Below are experts of layer 7 (counted from 0) of a mixture-of-experts language model. Rows are named router (the router's row for the expert), up (a neuron's input weights, with its number) and show model dimensions 0-127. Each number is 128 + 32 x the weight over its row's rms, rounded and kept within 0 to 255.
After each expert's rows: "mostly gets" lists some tokens that are sent to it at least half of the time. This comes from a sample of Wikipedia text that the model never trained on.

# expert 15
router [157 204 132 172 129 133 176  98 112  79 169  96 119 147 142 137 123 111  56 135 110 156  53  87 123 140 151 193 109 142 138  58 141  92 176 162  81 134 131  82 119 121 134  97 119  85 168  99  89 126 163 145 111  61  75 113  84 160 163 122 134 111 126 149 141 161 120 161 146 124 142 179 173 128 120 157 170 109 134 161 115 173  89 114  95 147 140 114 125 143 114 141 111 133 126  40 107  98 181 142 124 114  54 121 102  69 163 167 152 114 162  70 130 102  99  99 128 138 110 134 141 117 123 189 135 143 161 168]
up9 [117  89 147 132 106  77 144 158  95 107 119  99 154 171 156  70 135  79  96 140  72 165 140 110 122 108 190 169  29 146 157 219 145 136 132 151 117 149 173 159 143  82 168 112 103  98 178 123 117 169  87 110 129  76 140 122 139  91 114 152 137 151  86 134 119 116 117 186 127 144 128 172 162 104 101 147 108 110  79 121 102 125 140 146  73 158  69 127  81 157 126 146 117 173 198 132 137 146 109 138 124  97 156 100 190  62 115 111 133 112 163 104 146 110 123 135 167 134 120 188 128 118 122 149  89 128 197 128]
up10 [215 182 179 158 139 111 155 101 124 104 108 152  78 134 127 154 129 110 104 141 194 123  97 103  43 151 143 174  87  97 131 118 167 160 137 154 166 156 116 109 112  84 159 136 128  94 148 145 168 112 121 130 123 139  94 128  99 136 163 126 120 127 141 185 154 139 114 141 107  79 135 143 110 122 171 150 142 131  77 175 124  99 147  99  96 156 226 143 111  97 146  85 165 128 139  64 146 114  88 123 115 177 116 175 120 123 114 209 118 134  99  82  52 124  99 102 149 160 156  62  80 139 130 143  97 100 121 112]
up11 [137  96 150 108 137 149 130 148  98  90 185 117 126 107  86 130 136 102  48 111 144 191 117 117 109 123 162 151  79 144 100 128 156 148  77 130  94 139 109 108  94 163 103 117 170 119  94  85 156 107  42  78 133 158 125 103  94 111 115  62 124  72 129 148 104  94  98  85 139 130 171  71 151 126 163 174 152 117 137 132 113 162 108  85 120 193 113  67 132 115 162 140 113 139 122 103  87 114  71 136 180 133 124 173 184 160  92 163 144  93  72 113 139 113 109  77 108 127 108 143 111 139 136 188 202 170 162 124]
up12 [178 178 138 150 128 152 147  72  96 172 129 127 123 124 127 156 144 209 118 152 114  92  88 118 173 135 162  97 115  84  87  69  98  90 155 157 102 141 104 150 147 151 152 135 108 169 104 133 159 180 129 183 139 130 113 146 188 158 185  97 159  86 170 108  95 147 152 151 186 141  61 190 127 131 167  79  90 235 183 150  91 140 159 118 125 130  82 120 104 154 122  92 132  87 106 102 118 110 142  81 155 106 147 104 124 117 153 123 116 102 138 116 133 173 116  98 122 130  88 104 133 140 130  75 144 144 167 174]
up13 [134 149 169 181 194 177 162  77 126 132 102  57  94 147  67 100 113  76  91 104  74 129 152 106 128 132 116 165 106 140 110 115 131 136 156 166 121 125  90 133 124  56 129 141  97 139 132  84 144 153 118 148 123 119 123 108 123 112 169 106 112 107 132  94 133 147 149  70 140 168 158 106 133 143  71  58 134 118 111 143 113 138  72  98 142 119 164 126 158 167 108 120 140 163 140  66 144 147  80 132 105   0 102 145 117  88 102 173 115 154  89  94 161 176 132 127  77 136 117 133 117 162 166 126  98 157 162 104]
mostly gets: " com", " mar", " mi)", " mat", " contin", " vis"

# expert 5
router [173 122 142 132 156 194 145 120 100  81 129 139 148 125 140 193 146 160  86  74 128 147  93 133 123  84 139 150 116 141 109 145 191 127 123  94  81 113 138 123 145 116 126 106 112  93 133 130 163 148 122 138 153 138 133 140 128 108 116 111 217 135 169 192 114 183 138 109 135 121 179 107 134 144  97 184  94 174 139 109  85 172 151  87 112 115 130 173 158 181 118 139 134  86  55  94 108 168 130  80 135  66 101 131 149  99 106 156 178 124 127  87 168 135 172  80 131 158 118 100  82  78  97 104  80 148 158 217]
up16 [145 199 161 153 104 103 137 151 100 127 163 185 123  76 130 155  96 134 145  92 179 138  87 139 105 152 105  97 154 119 136 130 174  88  98  98 151  49 140  91 178 171 142 145  95 111 128 117 104 209 196 151 186  96 130 133 153  91  82  88 165 120 174 111 134 154 127  69 192 121 111  97 154 132 143 133 118 154 192 160  94 132 183 154  69 159 116 179 107 121 118 148 107 120 144 139 152  93 116 119 108 127 135 114 158  88 163 105 127  85 174 123 112 104 174 154 161 167 113 140 121  94 145 132  76  75  91 131]
up17 [142 103 114 187 119 176 113 112 122 110 135 137 161  95 126 215 106 111 114 177 117  84  93 126  94 110 114 139 120 177 208 115  94 114  82 161 130 168  99  85 125 106 111 124  74 111  94  83 105  90 149 119 127 111 200 148 121 164 148 199 159 183 152 156 194 147 190 115 180 135 127 137 183 177  92 143 147 154  98 102  97 107 162  87 108 109 146 105 128  75 145 169  98 110 108 102 184 162 144 165 100 169 136 126 152 146 167 139 139 161 137 107 168 104 120 141  89 106  90 125 143 144  65 122 103 167 132 147]
up18 [183 128 107  88 162 193 117  83 138  76 166 172 120 108 136  63 148  89 111 134  89 121 149 132 171 184 144  59  91 207 173 108 131 135  67 223 127  59  77  94 110 135 115  93 136  90 181  91 139 147 120 128 148 131 103 147 110 113 134 126 128 135 129 119 191 138 123 153 144  84 138 110 145 122 142 166 170 142 121 148 136 143 123  79 125  89 131  73 128  88 135  78 128 176 126 127 126 118  89 146 116 165  94  94 125 101 122 131 137 182 125 109 180 144  93 124 196 145  81 146 127 137  76 122 141 152 138 159]
up19 [148 114 121 140 110 130 136 102 130 117 182 101 171 151 137 148 164 128  90 108 202  99 131 101  55 102 136 144 112 135 114 111  85 126 143 186 100 195  65 181 122 140 144 139  95  60  48  79 147 131 114 113 152 139 122 108 145 108 124 147  91 157  96 176  91 108 160 154 138 118 140 133 153 115 110 109 156  94 166 113  83 139 167 145 134  95 107 174 139 197 101 136 171 183 129  62  76 128  64 177 125 118 158 183 146 141 133 106 126 176 139 104 178 111  83 135 120 116 164 134 177 117 113 101 119 161 178 172]
up20 [161 134  93 117 157 155 159  82 117 129 158  88 162 168 143  99 114 193 136 146 136 131 133 134  83 134 123 130  97 110  80 133 180  78 134 130 100  84 139 140 121 122 160 133  87 133 126  81 190 153 126 128 143 107 154 112 141 204 126 106 116 122 143 132 160 111 127 124 177 102 158 145 216 127  95 132  91 189 110  83  56 174 121  57 133 156 116 127 125 102 116 135  93 177 119 174 156 162 129  90 158 162  36 139 155  77  68 146 123 109 180 117  98 119 128 122  97 118 143 137  77  63 135 125 153  78 165 156]
mostly gets: "==", " ==", "==C", "==P", "=", "==="

# expert 4
router [149 196  71 172 154 138 145 123 118 134 157  60 141 120 144 124 120  85  92  86 126 130 127 120  78  82 132 154 138 130 149 111 191 119 109 103  99  84 194 109 109 157 185 146 156 100  95 127 126 160 106 156 196  60 131 155 174 138 168 147 151 111 174 180 111 162 146  82 107 105 132 121 133  73 129 173 122 203 137 150  71 139 165 124  99 112 130 163 115 144 107 147 135 143 104  94  95 172 172 146  91 103  79  99 110  89 141 167 114 125 139 100 182 111 173 118 101 169  76 143 128 116 190 127 126 166 145 175]
up16 [122 124 119 155 167 174 127 126 123  91 215  89 119 204 156 139  93  89 118  89 141 127 157 179 151 112 154 136 103  85 136 149 140 100 134 130 112 132 149  97 185 127 172  90 141  92  84 150 117 135  78 138 129 185  70 140 138 120 138 148 133 144 162 157  83 131 134  83  74 114 111  48 121 125  87 124 141 134 143 117 122 111 127 115 123 167 112 131 212 115 142 116 165 125 133 134 134 150 151  38 120  62 140  92 104  71 144 166 134 157 121  89 169  94  86 118 192 169 140 154 154 166 178 108 133 140 101 185]
up17 [165 170  98 121 104  99 176  73 124 158 161 119  85 172 126 135 121  94  98 154  96 193  93  74 112 133 140 131 155 117 120  62 172  47 134 104  90 155 100 127 104 123 119 182 154  95  93 149 118 138 150 133 163 110 149 183 100 129 160 147  97  98 147 126 156  97 139 112  77 114 122 161 119  83 132 154 200  79 111 171 138 125 161 194 104 139  81 113 198 113 184 136 129 107 171  60 161 140 166 112  97  72 139 135 130 142 166 154  79 131 185 114 159 157 130 100 125 184 148 138 155 114 164  99 116 129 137 133]
up18 [126 167 150 177  82 169 125 162  85 122 153  90 131  92 126 107 120 116 132  98 179 149 148 138 157 124 128 132 146 122 207 138 141  74  90 101 187 133 148 156 130 110 160 160  90 135 106 135 138 120 129 137 129  66 172 139 109 178 119 123  94  96 187 122 114 106 151  73 114  64 166  86 129 141  40 165 152 119  56 115 119 125 137  96 117  78 124 113 144 180  85 165 129 173  79 146 151 129 122 126 159 119  99  95 124 128 148 194  78 126 110  77 108 201  68 101 134 137 149 118  86 156 156 128 103 102 179  98]
up19 [165 127 124 104 120 138 110 149 121 123 125 141 146 161  97 143 132 103 103  94 119  93  63 163 104 124 118 138  94 138 110 161  92 167 124  67 144 101 165 165 120 155 136 137 185  53 116 148 138 167 180 162 166  86 102 133 153 141 102 166 213 116 174 230 104  94 152  95 189  87 151 107 104  77 135 179 128 149 219 118  87 170 111 186 123 114 127 120  92 176 100 117 130 125 178 145 121 139 157 116  99 122 110 108 111  65 103 109 165  97 125 101 180 120 143 131 110 159 156 135 176 129 132 136  96 145 133 158]
up20 [146 169 207 187 144 145 119 126  98 169 110 146 127 103 165 177  99 111 100  95 103 113 129  80  75  98 117 149  79 106  93  60 150 127 104 147  96  94 109 125 146 155  93 122  82 126  97  74  62  97  89 143 132 143 135 117 144  92  39  81 133  90 129 118 133 153 126 104 124 167 117  95 113 106 152 151 147 160 110 173 109 140 116 138 141 165 157 162 110 106 167 176 128 187 107 151 139 136 130 116 139 114 125 163 184 141 115 163 146 221 182 125 170 179  91 109 151 160 116  76  80 139 126 139 110 183 153 145]
mostly gets: " a", " the", " his", " an", " her", " their"

# expert 1
router [137 198 108  99 133 169 145 114  49 136 149  91 129 121 169 120 113 114  71 108 152 102 135 105 109 118 131 152  95  72 156  83 136 125 174 133 134 150 128 144 118 120 142 137 142 119  85 114 111 171 127 178  80 144 176 185 115 138 151 151 152 179 152  96 137 132 146 148 127 133  86 114 122  96  80 185 105 150  91 115  92 105 153 107 101  96 143 133  42 143 106  92 151 150  94  84 117 115 186 170 115  79  97 151 129  93 111 196 121 136 152  75 142 136 164 131 105 136 155  60 110 105 114 141  39 152 210 152]
up31 [173 165 119 158 173 127  63 144  97  66 128 123  62 129 166 125 153 158 124 116 163 181 113 160 140  35 159 115 128 116 124 185 146 102 167 159  91 102 188 158  76 148 112 119 151 137 145 125 124 125 166 140 113 140 142 189 188  98  96 140 202 158 133 111  99 159 165 129  88 107  99 137 125 151  56 148 120 123 138 106 106  81 139 118  74  97 116 104 117 165 117 104 112  69  48 100 127 135  97 152 146 144 175 119 156 101 144 135 131 112 148 144 109 147 170 123  96 130 162  80 144 115 112  99  83 160 176  84]
up32 [158 140 114 127 126  58 110  84  93 123 191 158 165 174  72 154 117 155 107 116 155  87 139 154 150 114  91 118 134 151 127 127 132 176 135 134 119 124  67 119  90 157  88 102  65 126 131  99 123 196 141 117  64 107 112 132 104  99 152 155 134 166 177 105 121 167 138 165 112 135 132 118 161 108  80 149 126 175  61 120 143 104 185 151 135  91 156 114  90 223 171 104 122 171 133 145 121 124 127 119  97  56 148  85 126 117 169 166  93 135 128 100 156 125  95  78 174 144  92  73 144 168 105 120 112 148  64 155]
up33 [113 104 127 101 110 184 177  92  93  89 111  84 111  93 165 113 168  80  91  76 174 152 172 126 133 137 141 166 143 151  93 110 168 128 141 110  79 145 112  76 132 158  95 111 135 117  58 124 119 161 124 147  81 133  77 125 108 144 118 150 103 139 194 122  70 150 188 127 126 169 104 151 135 102 146 114 144  89  88 173  95 131  98 108  72 166  55 123 153  96 136 118 107  82  95 156 107 189  34 121 128  56 126 135 155 123 155 127  92 141  95 117 156 148 115  62 125 118 162 112 139  80 145 110 150 159 143 137]
up34 [100 144 166 189 155 125 147 143  89 101 141 115 147 100 202 118  89 118 112 108 162 125 164  77  98 135  97 180 105 153 132 124 110 154 114 143 170 136 117 143 165 120  98  93 117  75 137  57 160  88  71 131 128 134  54 205 113  99 129 125 146 151 162  96 137 174 137 183  66 149 114 140 114  46  75 156  41 164  88 145  73 160 131 187 173 204 164 146 130 160 134 134 141 109 132 126 133 171 133  97 114 138 126 147  92 160 104 169 122 119 111 115 145  84 137 145 119 114 121 123 152 129 128 123 148 115 174 114]
up35 [153 150 181 150 150  78 162  83  80  81  75 116 132 121 147 104 104 181  91 116 174 111 142 111  69 120 140 108 121 105 106 150 113 124  81 118 119 107 185  94 145 100  98 100 153  67 150 178 127 135 101 174 143 146 157 111 140 133  79 122 137  63  89 123 177 125 177 129 165 140  99 131 108 198 119 133 102 145 116  95 131 110 129  81  47 104  85 173 176 129 152 124 147 124 171 157 143 105 172 131  94  94 102 161 112 107 120 156 151 149 121 124 159 204 110 175 157 171 149 168  71 134 106 165  97  73 143  94]
mostly gets: " school", " ro", " School", " go", " father", " son"

# expert 0
router [106 135 167 115 127 118 117 112 107 127 180 135 158 103 158 163 151 134  62  90 113 119  88 101 127 118 185 147 107 117  87 116 148 133 104  59  87 133 132  96 191 133 151 160 202 122  89 166 180 152 130 141 194 104  97 172  97 162 132 134 133  89 139 166 133 184 123  75 131 115 177 138 167 106 119 166 161 144 123  78  96 163 133 151  95 168 129 105 158 152 127 124 116 161 139  81 136 160 109  80 163  86 128 101 207 106 132 110 152  86 160 104 134 139 166  83 103 184 126 102  69  68 138 143  69  87 145 142]
up16 [ 97 103 112 104 138  70 169 139 110  97 111  86 146 113 157 157  90  88  92 147 132 151  84 157 139  69 102 148 142 157 170  99 133  88  89  61  99  45 153 111 119  94 170 126 137 131 128 189 136 141 141  90 206 109 113 136 173 168 159 125 139 108  66 108 111 153  97 158 142 130 131 120 161 131 138 165 123 182 192 116 127  81 171 179  60  91 125 159 107 109  87 100 154 144 113 127  86 140 156 123 137 167  77 125 102 153  65 121  72 120 112 136 121 123 116 111 111 143 168  65 117 110 153 127  73 105 177 140]
up17 [105 125 140  88 123 118 118 109 119 192 147 152 149 162 127 156 136 150  96 132  94 164 146 117 225 133 218 115 158 179  85 157 127  87 175 114  56 136  87 134 189 186 111  90 122 149 129 146 113 185 163 152 122  78 105 128 160 132 102 158 151 135 186 131 114 131 130  77 141 116 124  99 112 122  62 139 150 178 198 185 117 160  99 129  99 164  98  91 143 165 152 170 114 123 138  81  96 127 137 117 118  89  92  72 138 126 183 119 166 128 123 116 118 118 111 103 121 121 115  66 133 164 190  94 119 128 120 123]
up18 [121 109 112 174 180 133 157  93  91 171 158  43 147  99  95 129 113 109  70  93 104 103 147 125 149 109 108 108 119 123 151  78 128 115 124 135 109 101 136 113  93  47 131  93 214 165 110  91 121 132 119 162 150  60 166 144 147 162 123 178 118 139 106 118 102 103 125 112 143 171 132 152 223  83 129 153 158 154 185 135 106 118 165 144  99 164 111 151 145  77 180 135 167 144 122 154 121 107 108 104 104 125  91  95 158 133 124 143  96 153 103 143 113 141 169  97  87 165 167 116  92 220 140 123  78 165 135 108]
up19 [117  50 106 110 157  47 139 111 118 135 132 126 150 130 101 125 159 131  48  99 103 144 114  72 123 169 175 118 159 160 149  80 169 134 106 118 128 113 113 125  79 131 123 103 156 173 111 124 175 132 120 133 131 117  91  84 121 135 151 103  93 119 168 220 123 124 122 175 119 165 119  77 131 176 152 133  80 159 144 182 149 134 122  80 120 108 163 127 168 105 131  66 189 128 126 125 185 131 155 109 130 114 118 128 129 160 129 129 100 234 134 127 199 130 118 117  72 153 140 131  88  89 101 183 178 117 141 122]
up20 [128 109 132 106  97 155 106 196 125  77 165 151 177 101 169 101  84 108 127 103 107 136 108 134 150  92 104 116 142 167 170 110 107 133 173 141 126 146 142 132 133 143 158 110 165 151 206 110 179  94 146 111 125 136 222 163  99 117  89 118 132 171  80 131 124 155 169 134 113 119 112 125 197  81 107 151 100 123 138  60  97  92 185 173 157 132 178 101  77 149 141 140 183 150  79 103 147  99 121 150 112 128 104 162  87 164 182 140  95 111 176 104  52 157 131 122  87 125 112 186 139 128 181  97 145 126 144 155]
mostly gets: "In", " around", "==C", " Country:", " against", "On"

# expert 2
router [165 140 120 138 130 155 106 136 121 146 139 129  89  87 161 158 169 150  51  83 149 227 112 121 139 107 156 157  99 122 123 145 173 110 125 103 142 110 129  63 173  90 105 131 152 107  84 114 107 156 148 182 165  91  64 192 119 185 156 136 108 123 160 156  77 134 138 132 165  78  86 130 150 114 108 144 114 176 150 148  69 168 141 152 112 109 155 139 103 181  61 140 117 158 110 143 108 154 129  94 147 116 144  81 140 108 140 151 147 181 163 106  94 174 135 121 113 185  67 118 119  64 165  76  97 129 119 136]
up9 [120 111 160  93 141  87 155  85 148  82  62 121 136 178 142 190 164 104 127 172 113 134 130  96 144 130 134 167 172 113  90 177 169 129 149 107 154 111 112  89 110 135 128 155 111 137 138 177 147 163  92 111  66 107 171 151 150 132  66 112 135  86 126 152 129 149 140 103 173 131 119 181  78 136 159 164 101 140 168 175 110 126 131  46 144 119 124 129  80 168  86 173  77 136 121 164 146 114 103 178 148 158 148 111 117 114 110 143 129  94 110 121  94 127 146 122 109  91  97 133 148 214 224 162 167  83 181 131]
up10 [113 116 139  79 127 126 117  57 134  69 135 117 105 126 112 100 130 121 143 113 104 141 184 112 142  67 130 115 142 176  73 119 156 194  63 112 150 157  99 113  75 116  96  78 131 108 168 136 107 154 121 103 100 183 117 118 109 180 134 126 107 173 103  92 180 137 154 106 113  84 177  78 121 126  82 136 112 118  54  72 135  90 106  79  70 133 167 151 195 115 117  93 170 148 139 118  71 131  85 134 127 152 124 107 152  82 118 122 140 129 152 115  96 149 178  92 105  86 119 154  94 110  41 124  98 107 112 125]
up11 [154 102 102 109 173 145 137  82 166 100 131  89  81 125 113  85 141  81 106 143 150 132 118 148 177 130 112 120 123 125 126 139 170 141  88 108 118 147 147 143 101  87 128 140 113  96 161  72 161 152  95 116  87  84 157 139 160 154 170  97 118 181 101 167  82 171 153 111 136 187 106  92 124 114 105 148  81 215 103 166 152 107 139  58  91 121 188 129 104  96  55 214 116 109 142 106 116 171 141 142 152 121 162  98 128 135 179 156 160 144 138 125 124 142 151 119 104  81 106 162 123 171 122 216 160 155 168 100]
up12 [150 177 187 128 167 147 107 118 141  93 126 100 175  90 126 164 122 137 160 174 123 133 129 114 101 108 187 105  55 128 139 130 121 152 126 109 140 104 141  92 126 145 149 170 149 188 132 125 173 136 162 165 182  97 160 188 158 137 157  57 131 156  66 145  56 143 102  66 118 138 144 151 131 167  80 129 184 104 115 179 104 168 122 126 124  72 190 117  88 100 168 166 120 140  98 152  81 155 152 126  94 163 104 190 161 121  97 120 138 123 110 124 155  96 153 147  63 104 150  51 143 144 140 124 131 139 161 132]
up13 [125 119 164 129 126 142  89 117 141 115 153 163 154 132 166 154 127 113 144  35  98 155 118 132 149 161 119 142 146 109 160 115 108 123 156 121 122 195 151 161  91 115 153  88 164  88 119 163 145 132 184 147 114 150 112 116 123 137 114 133 177 116  90 138 134 203 154 137 100 110 131 148 106 183  63 131 124  70  97 149 135 174 160 141  77 103 125  62 150 132 120 188  89 101 128  78 150  83 204  79 114 112 128  98 135 167 189 124 113  99 110 115 100 140 114 131  92 106 207 115  86 163  72 147 113 171  90  58]
mostly gets: " and", "s,", "a,", "e,", "er,", "y,"

# expert 3
router [174 118 144 112 103 149 135 104  74  93 184 162 148 134 139 131 138 159 108 123 147 135 172 141  50 116 175 129 101 168 142 142 121 110 119 158 122 107 122 126  84 139 170 180 125  76 139  68 115 206 148 135 136 108 146 174 100 120 122 132 175  71 165 162 124 104 153 108 193 120  95 185 104 129 102 103 138 173 155 137 136 141 125 145 147  93 192 163 148 230 143 126 140 187 136 126 109 137 168 101 139  94 137  91 150  85  91 182  90 190 165  53 121 131 134 146  99 140 113 110  95 156 152  90 138 145 139  88]
up21 [122 156 125 105 125 198 108  85 131 224  67 106 165 117 118 177 139  67 122 122 135 147 148 131 100 113 113 170 110  98 135 145 167 147 130  94  95  92  87  66 159 110 122 159  90 122 135  94  84 142 128 137 118 114 124 152 109 158 146 109  75 123 163 144 143 158  67 132 155  43 161 175 200 133 164 111  90  88 160  93 110 103 196  82 164 147  88 141  89 132 141 109 109 103  98 130 114 175 174 118 133 106 115 119 119 142 105 168 134 131  76 111 183 134 123  73 113 119 126 108  75 124 192 102 102 108 101 140]
up22 [180  95 138 177 193  98 131  55 145  85 144 112 149 159 116 139 127 195 153 141 141 197 133  96 171 139 128 131 136  86 111 138 156  94 141 148 144 150  93 109 145 100 145 112 164  76 126  79 127 149 140 183 164 102 168 135  93 131 193 159 182 162 162 169 137 147 159  90 182 115 152 131 121 129  82 133  73 156 118 125 132 110 101 157  68 125 135 147 197 164 106 139 122 112 119 122 153 143 184  84 186 142  94  98 107  87 187 158 106  80 156 110 105 108 135 110 111 123 164 141 179 155 193 171  99 122 149 120]
up23 [ 96 105 164 108 137  89 157  89 153 164 118  88  93 153 192 139  87  51 114 147  59 156  95 108 153 167 131 169  75 147 164  99  96  87 110 163 151 159 110  94 147 102 118  86 131  97 112 129 139 113 131 107 158 122  77  95 138 150 152 106 143  77 166 156 139 165 115 131 165  60 104 147 139  80  93 110 122  93 194 146  97 117 121 185  39 168 158  95 149 158 129 138 143 171  97 132 106  98 143 143 146 169 172 148 151 129 158 162 118 121 119  93 195 129 184 123  72 146 174  98 127 128 139 125 161 133  87 140]
up24 [133 159 159  94 121 110 134 136 119 106 116  75 153 159  70 118 117 113  94 173 206 177 150 128 137 153 111 173 137 150 136  84 134  88 155  66  76 104 138  91 166 111 104  64 184  86 153 126 120 147 149 114 103 135 120 139 118 160 144 137  92 101 113 143 168  94 126 103 154 116 130 130  99 102 151 135  98 139  69 136 140 163 160 143 148 116 120  73 141 155 101 150 162 121 103 155  79 196 115 143 162 144 169 115 212  41 126 207 181 101 150 121 143 108 120 103 112 161 160 111 208 120 166 161 117  86 121 119]
up25 [172 132 148 126 150 142 111 110 170  99 178  66 182 130 182  72 161 144 111  93  82 178 126  64 166  51 135 157 117 153  76 122 165 126 127 114 111  76 142 147 161 106 120 186 147  74 178  96  91 151 142 140 132 153 128 163 143 101  88 115 122  83 170 111 174 115 196 100 144  75  62 110 116 123 119 104 123 153 110 154 123 108 144 100 147 158 186 124 178  92 148 118 190 133 170 146 105 124 128 105 117 140  92 120 139  53 136 160  96 125 133 121 121 175 155 150 112 154 139 175 178 138 122 110 120 100 177 129]
mostly gets: "ford", "ić", " medal", "mond", "burg", " him"

# expert 14
router [166 183  82 132 146 122 131 132  91 137 214 136 107 129 126  92 150 164 106 112 113 189 143 130 106 107 147 127  73 136 147 122 192 162 119 135 101  78 200 105 185 105 130 122 177 106 146  82 128 175 152 194 132 120 102 147 148  98 133 104 169 161 139 160 107 170 118 169 137 109 167 156 191 115 155 133  96 110 109 148  71  86 163 100 112 153 113 136 129 111 103 114 107 147 124  71  62 126 150 108 195 116  79 140 144 108 110 154 141 127 133  32 168 148 177 119 106 177 136 123 134  70 104 102 113 119  89 130]
up16 [119 132 103 115 169 127  75  20 147 112  84 110 119 148 151 105  90 166 110 178 134 100 138 135 155 115 180 141 106 111 114  48 182 128  99 184 127 115 176 131 120 116 150  80 145 119 153 102 117 107 157 155 127  94 107 148 108 105 116 127 137  95 120 166  84 106  89 125 135 149 153 163 190 137 147 134  97  99 115 170  62 160 195 124 100 125 140  85  90 124 180  92 149 176 132 137 114 176 107 160 121 163  97 167 143 137 165 136  84 110  85 103 172  89 148  79 131 164  92 129  53 114 104 117 164 161 124  78]
up17 [129 212  97  92 139 148 203 100  90 158 136 101 129 163 171 147  68  86 112 125 175 114 147  84 106 108 116 130 103  75 173 108 118 123 115 147 137 154 144 135 181  84 152 142 124 111 137 121 149 144 171 110 117 133 132 162 113 137 151 133 137 124 121 167  98 183 117 123 124 185 135 114 162 135 112 196 100 102  90 118  69 231 131 137  88 174 103  83  57 125 126 169 138 130 134 123  68 114 165 144 148  85 137 130 131 110 115 147 151 101  98 143  85 126 101  90 154 155 104 134  63 205 151 149  72 103 147 123]
up18 [163 136 129 175 151 125 161 149  93  86 214 160 139 108 173 140 119 163 119  62 132 183  56 143 109 148 126 178 139 107 117 135 128 135 108 163 136  93 125 144 164 117 183 169 121 143 114 148 151 184 155 103 117 130 161 132 194 136  82 123 190 113 119 119 151 100  95  77 104  82  82  96 122 112 176 148 222  92 129 153  80 114 168  85 121 130 150 134 183 119  86  95 165 146 159  72 125 147 162 130 186 148  84 123 153 174 160 145 128 141 155  98 132 107 141 128 161 146  96 114 104 118 164 144 175 156  99  95]
up19 [158 157 138 139 153 191 104 109 156  62 141 132 127 156 115 126 139 194 130 123 149 164 118 109 116  85 124 136  83 126  74 170 192  62 136 153 108 145 195 129 122  89 116 103  76  54 139 107 138 166 120 146  94 135 121 148 104 125 159  57 190 180  95 158 145 193  99 157 202 107  94 126 145 159 115 169 136  76 175 167  76 110 134 151 123  93 120 168 158 143  99 160  76 141 122 141 148 106 147 114 132 158 141 134 108  82  95 168 154 100 136  87 143 152  86 130 146 182 138 145 146 157 132  79  89 131 126 137]
up20 [114 151 109  73  66 100 105 139  70 104 173 148 167 102 168 126 107 132 133  76 163 177 152 153 147  86 144 122 147 116 173 139 141 159 126 195 161 150 149  82 163  98 136  88 133  90 148 102 126 121 223 149 133 160 157 165 115 149 117 123 138 107 178 136  91 120 107 162 136 104 125 141 135 179 157 140 112  96 127 123  85  75 178 158 121 113 125 122 147 144  83 174 139 179 121  96 138 212 172 152 127 109 124 177 151 144 157 146 173 208  94  91 124 109 183 113 157 138  47 153 113 134 134 111 142 149 107 162]
mostly gets: " is", " was", " are", " be", " were", " —;"

# expert 7
router [176 125 123 140  95 157 118 114  70 129 173 133  99 109 125 172 174 147 106 108 103 128 105 158 135  82 154 137 114 139 137 108 152 111 146 112  52 134 148 123 108 168 115 138 129 130 104 127 110 164 152 150 104  81 126 164 163 157 113 189 141 170 128 104 137 159 185 104  91 162 154 106 161  92 143 135 162 164 127  64  98 127 158 121 102 102 149 122 137 128 128 144 127  86  55  85  76 172 127  19 102 133  75 122 120 124 152 200 107 122 196  48 119 131 175  89  83 135 112 100 137 117 134  80  65 107 131 102]
up5 [144 167 125 130 141 111 131  79 187 162 126 109 174 147  98 176 149 112 127 159  71 148 125  80 171 139  99 131 104 116  87 112 139  71 106 177 117 139 162 124 158 140  87  78 134 123 155 196 149  88 143 205  92  95 110 141 126 145 189 151 132 163 111 136  71 126 168 147  92 101  89 173  81 100  99 112 106 151 154  96 103 189 177 132 114 131 138 164 108 122 132 117 160 130 105 101 145 141  93  80  74 159 123  70 100 143 156 185 213 129 151  88 119 133 145 129 155 165  76 145 124 120 196 124 170 111 134 108]
up6 [125  96 126 145 166 153  89 106 186 161 166 134 109  92  85 121 101 119 114  69 138 115 130  93 148 118 128 198  66 133 126 153 149  83 136 100 155 118 116 184  99 167 101 158 132 105 133 113 113 140  67 100 128 125 148 121 124 181  63 122 151 153 154  87 196 174 163 119 153 127 105 167 106  79  52  97 173 115 130 129 142 151 103  68 114 156 150 125  66 136 144 169 124 139 128 162 100  83 102 133 169 122 176 119 133  81 158 159  78  75 163  80 170 105 190 136 127 122 112  83 127 160 111 162  80 101 117 163]
up7 [144 131 138 164  98 132 101 114  97 204 107 136 124 186 165 130 113 153 115 144  97  97  94 151 117  94 132 191 200 126 120 126 109  56 104  73 100 163 162 114 132 186 137 145 132 155 123 140 162 104 122  77 176 150 168 133 109 163 101 124 133 167 102 150 137 140  45  87  95 117 124 162  74  89 132 114  95 137 101  82 106 176 121 125 100 142 126 141  90 139  99 142 106 100 202 147 120 187 118 114 162  73  58 114 142 168 148 183 103 117 132  89 131 160 149 101 102 169  88 113 112  66 137 177 129 113  94 160]
up8 [210 137 161 157 199 137 123  94 117 107 185  96  69 117 115  87 155  92 115  87 140 158 117 123 178 120 121  94 128  96 119  94 155 119  96 105 108  95 109 172 147  98 113 124 159 154 153 111 150 132 148 151 156 154  58 129 134  76 110 146  95  69 136 148 132 178 192 160 124 134 127  95 153 160 117 149 120 113 110 134  96 145 143 128 131 112 168 122 130 187 130 130  89  96 160  62 137 110 124  94  56 118 106  87 108  53 115 128 102 172  67 132 148  53 122 139  65 144 103 167 147 102 137 113 103  58 112 111]
up9 [142 168  61 151 187 159  68 106  70 113 114  94  94 148 136  50 171 110 109 145 120 204  89 157 147 166 131 137 160 175 153 126 137  94 113 189 185 129 117  37 129 167 158 152 110  90  91  44 132 118 107 150 176 145 124 113  86 155 139 147 114 151 104 147 161 100 179  98 136 124 101 175 146 116 114 185 117 118 179 143 136 112 171 123 133 136 102 126 166 120  76  70  96 140 116 143  82 142 163 171 117 157 127  89 150 108 137 137 167  95 104  88 152 128 100 155 127 136 113 122 172 139 121 130 144 118 119  87]
mostly gets: " States", "′", " city", " state", "″N", " town"